config.yaml
n_layer: 20
d_expert: 32
d_shared_expert: 0
normalize_top_k: true
routed_scale: 1.0
balance_loss: 0.000382
groups_per_token: 2
init_std_router: 0.00851
norm: "rmsnorm"
norm_eps: 1e-05
tie_embeddings: false
grad_clip: 1.0
seq_len: 512
train_tokens: 701400000
Below are experts of layer 4 (counted from 0) of a mixture-of-experts language model. Rows are named router (the router's row for the expert), down (a neuron's output weights, with its number) and show model dimensions 0-127. Each number is 128 + 24 x the weight over its row's rms, rounded and kept within 0 to 255. Numbers have three digits each.
Before each expert's rows: "comes before" lists some tokens at least twice as common just after its tokens as in all text; "raises" lists some tokens whose logits its average output raises strongly, later layers aside. This comes from a sample of Wikipedia text that the model never trained on. Tokens count by the router's weight.

# expert 54
comes before: "\n", " The", " In", " He", " It", " \""
raises: "\n", " However", " This"
router:143107144120137190108108116191136173145119129114175151138170129136112168161113121114088105142125109103105108134140126109135126099127110130113126110144150151074113129095124126098132144137083122111141136132124155119156093152141123109157132107092091109132098138117128100125082144119102100191104204120130119118140172130139128164135106104107135168100143125144133165105117129105165125144148
down0:114162138143130076135120112095172126127127063143098176149119150101129104139149085114111182185123122136132164109143177119110114114099131164144126088120127159125123118188135168108142143130122146117126127099133156168167129143115094103137072102103115150122109095132159138098148085129120136099121113110103172117121111141119149094116156131147098140102154114152130120101126121131129122132148
down1:115138155149160143125124131108089112129111156074154127149162097140141135107081134123179095087135123098136151140127104153099121121118137118090143163134146090119122113152154118156150124073184119126165129116126075134169173126102144118125166139091150140126159102127117080093146131138141151105129132147096139145099118101135156155162132116133093088116090137169132140168129102132132151129130
down2:106147129093124146139111134162095169081100161125120119172155119101131094127120147167144114116113136127128110124120118132120183144164138170165101128080100119119147112120125119146155115120140147136138129083073094110085137139127135130149025092123135096103142131107109103116125119102123111105161124113189130151131139140115096124150134128130120121118139120096153167115110106144164134118110
down3:119137123087084124159124120110122139147180136117141139131145157103128114122124140141124157068169137090111121116139105125123148177072120116169109140147134063134129137129133107103134127110132130144091177117133111124111131121133163112111038177144130157125145121175100149151117152160120126098155110080103123113117118138122160146118109097109104127110119127127156082118159142138125147147117
down4:129126147097150122134140150132113109150134111099169117104159142112149061181111118100147137099147123147162121126132138129120153138145105117102102110109107114170120132144150172088128151141122115126105141139162165125152092142097152126125105151142110111121150130130135143148163135147110125151117128125084116122131152119145181138150127149134100152159143125162072123119140130175021134135096
down5:134124066143186114143122170068130123138128100143110113095128134169150107137149164135127111191075127106134156113106152104123132120159130103077114145133135119134099119154129142094135157156133125124099125151162147152113143134130143146119105137099143156154144132160125125141122186086107157114153110125091108156144090161135118098104178120105101125162118146103102123143136140095111153126111
down6:115129162129116154128166063140165160118171141130148109122135104146106117140152130100163127114141150139103105139161098148114124129116106116128121122120126131116104111160099136098181167176140158072103101121118107182186118125141065148116092132145117151179149130116150112130139167146167132139120164116144138118138098096135113139075150138156125126116127100128117101092139096141135138134138
down7:163099081160162177119104119129123168145192112095139139127107117157105082110142150152140136140163162152117105127143113149128100124090119143117160084159096114121119087154135130118113147147149115155112144118158112126114103150080099097147135123127119122136140112118124140142183149139105122164141128126163130111136160115095156108106091104084122128117133097128073115147139117118142184092137
down8:066110123131114088110124129140122144151160092117135145142124103116135123086094102116101108153138142138132165161162154081169149122142093171118120142132148148156148108123123126127147153101129128145123101150110148146143102116098087139168120134094149140146128139082084091114154103103121101140119120125111133120144141131132133110172140154130207121181090125095132124159102112105138172104096
down9:120120138080081139169133161122138125103099132171083092126169095139144083162131126079095143119137116142122184147109120092148126116111141137175128161139143117124112100114142124115108099098125125152161147149142096153121112144122126106139086113119146142147076131154095115113124145118112161097132158104126146138158165117116120141127142140148105165098131135083139109092152102133086085143086
down10:130143097145143111119120114105140154119117169115095099116127091161122104137150118132170132126115134102124162147137167121112125133157124106128139099099144145119131097120153113186123133135113144139171128125089176100165116148149123126147113136112165163095166135119082142117116176068116160115138115109129136111147132126121112091156118135129184155124120134077166067144125100151077127141166
down11:113154106144133131078122133112167134121142092126141136180110144129181133152140117171087141131110145137128101118182113165122107143154095115078147110135140118184103084135147120117123105150133114158130142088144115091129109101145148159107093154096135145121162171157146092121124115143152082098094145121129139131116126147166133098124140123143134103135082135130129099154129178160099120154156
down12:152142136114091092118121124104155094113132130092130124126102140130098142130150133148128127161112088110152178108138168122151077105158141166136148121141149108154116119103131077138156132135131094074083132162139122108170123151094130119092083105133127171110132094162140126146115106129170131150109166137166104160111108091133136143137130084130133112090140129146157130126146161128122112097188
down13:090165130101130132205092139125179116112171107117099148108115112108139086104093156136111119111152139093138133136179118137148174132112123103125157139133132143141091174120148164101099115139140105101162146132166146143148147120089149092132153132127105121180122120110111146123142135127134085164097142086134132151127134122166110163147118133135149157143127174140115146143118155115085117148156
down14:166112129126108118148112112160130167092139149149125103098116134130134165167145156138113121151122133095136144131111155162128117073157171098194161130089150153097130171118109116125163113102114141113134154148106123108116131144142130127142147163132145098143123118129137116147106172123162113099132149139134139159111173066112101138142089141153124167094110148120168163123110158163140145083110
down15:145113103140143134121134094111119127148098127126122144123147071108136115134149113139085129099138136171097128106075109123090156084097153102083139132101148127153131140114113103132104123148112133136117038093164173118134086170125103132117161161118121142134124129122106126146116161123156114138149177084093166162124137141143112116130115125121114173126132140139121152146085124164098102120154
down16:160129165143118121134123121120155097150116158097105068175129119082134168130098137110148122144136161170091152121178101151079150154116139136083098142126133167152097175173127120173087102094136105150117106168134134141160133097124133081132130139112103124124142143120108136104097124134118149136125137141134097126083125107134135136130146159134115128128120133098170096114093136091128150094111
down17:107137148104124142109114148122116109126139104130092127103151101097156144093128124097128127136142087147156134154154119130118156132169151144090143155132094107126126117120133129110134093142141127112185100113097110168158155074133154120141136134093136162129101097142102137093099134134138126162157157119157121154151097133168126126126116165110156140133140159164119137139194156153037120151131
down18:117137094145126094133184117126152111140159155136167098069154134124110119119159137101109130103116146129129083088094118170111161136125146099172148156107099161085134137093098113133130146114126105124129115128124114133132115178137109143092106121161135126130129105098143119122149134089119151152157109142141124109095079167168135096082193147098119109129115098164113105142133121112111110129155
down19:144129101143134110131101103111114157099135145084150152103090139125147127153140092100117149110114100117093155152092131172113095106126124184156141154147138135107094115105154106129155129120156123097153116155161145114153155122118199152140138151108154107154166136086161125097137089147168149108119156093163111140138151121169107135104152154134131162114121123142117094157109109102107108119095
down20:140114107140111147125102131132158121146150172162117132091120142138146077121118109121178152117131113125117134131111149147140149123167151110112170151114127109112079130153156139129190138117146121090110128113127147122132053108155080114149096120188142119122147130164109153169130141125144105157149126093174121109110110102123098137102155139140132124108156146116177133090110106137085135170138
down21:089103120147145112078162141140172130145132108153108143142130103124141134150092157146133148170133121154116135111129138076097096140069129189107150165121091114114143144086104116087149143126169164138133163126143156118129098125046108147093091121149139120135138098125150123147131107159118118084142156089109134089139144141108137122156111118112124142113106121152158131121107134128108114103143
down22:055160114111110146128134151122147125111134103094122151100154125117089145102144089146107130136099088139161122116170105137147128112136153148118142105124146115145128139161108153128156111109099146093175112085111116145084130124120137153107119166130125139126114150132126145109126110103149091097105136119161106125098206094124126141113147116100103189137149121129156107077129077134140114100098
down23:122103123128151107172130189103122154147162136151119124105130140128112109122089127142103142100106087145114145088092107109140167130126127152132105193094146163172134114132118104144103139108153094163112129065117112142073143128087132091097075108109119112120115129139110120094121137142124142097144153147096134076078134127106127142141126141129110149112118145163102127121167101134115133132098
down24:148171157144155113158094140143111130123140139143127099117150115117086128071125117084088120155132131129145169115111095166128128140138106139128098129178115093136121151130121118147150059125126178147129125104090138126134110121129082155147185156152124134181104114094158079129117111093150127131092116122125155151149119123125130127183127141120148120120120143098149124124081142109099165118098
down25:125124103138100101138153149142135117172114143101151093131120110134147135138097135110123196124151129146096138099155158060188088107137155068134127104071099127139130144177111107079134140125145120153113124105149164105166169130147117143122117114110098102137152070105142127109153139125154150103149119136080163120142151098131120099119145117154134117149126143146100120139121119120130133114140
down26:097179140139142113110125142142120169109114125094163169126143144147118128065154115130110103144151096141154129144137135138090147142074117103155146105096085141141122156091117120084120142090100140155111133107130092148163119124148115106131090127157139120128134146139129142115080107183127112140132081126173118095130118112164092079138134122173096112113122129097129141125150096158129169149124
down27:119082135136099116117128184182132111131179120126161143125161170073099091138161132144157146096120158145113135125138149122169139131114145122092132114110132108154143129118124121131100128115158096133109106145096089146126130169148163084113151091161151144085105154152125104130129128136125155145113135173110126147147166142095074117095117115152093160118150121125123125126100115163108105165114
down28:070133122075096125118138137153116120148114155107170138140160124073097138104153085142135114086155102118108117147109119118120123118175107126117141111162159106130105109122141110166125148126132182124101115151127117115110114143146126127090094119150154141106084135141098144132107100115104123116113120157138111076161135121172163143149139131141147171120185141094153111122190107121111104140149
down29:112153154130134142142127117125148140151138127154140177117136124120107133154100146106113116127133127111130101125119130096152085121172122169085151088135146142137118112083097117152067126115123097123123148123116139138183122102161142166107089122137118146097110139128123161154076195121156121151091104134108090159137154135136114141117128105189097148107139088156158107123104139118109077106135
down30:085144132107149107132112108141188118116093106106108124143092126118140107135099143081141137096143139106132130104064119144148109084148107105133117093122131155169139090113150069140128127094146163178110117109166126110118140102154125097134124168128113147153158119113118150132145154155184137153105141126175150119131125128136122081135092123151162088121161163142163120131159120138145124130123
down31:144168144115108129119140116153152144118149119083135180130123161157136093103110100129132154118124147130151128145114097163150150111133088121110104104132168132147153084121099124106079119162112113094121121127097130133130106199138102140148071140129153101124111136151145125155109096145135119156135168125151156105121129092120132181147092139112130097119096117134163082120141184145177138137115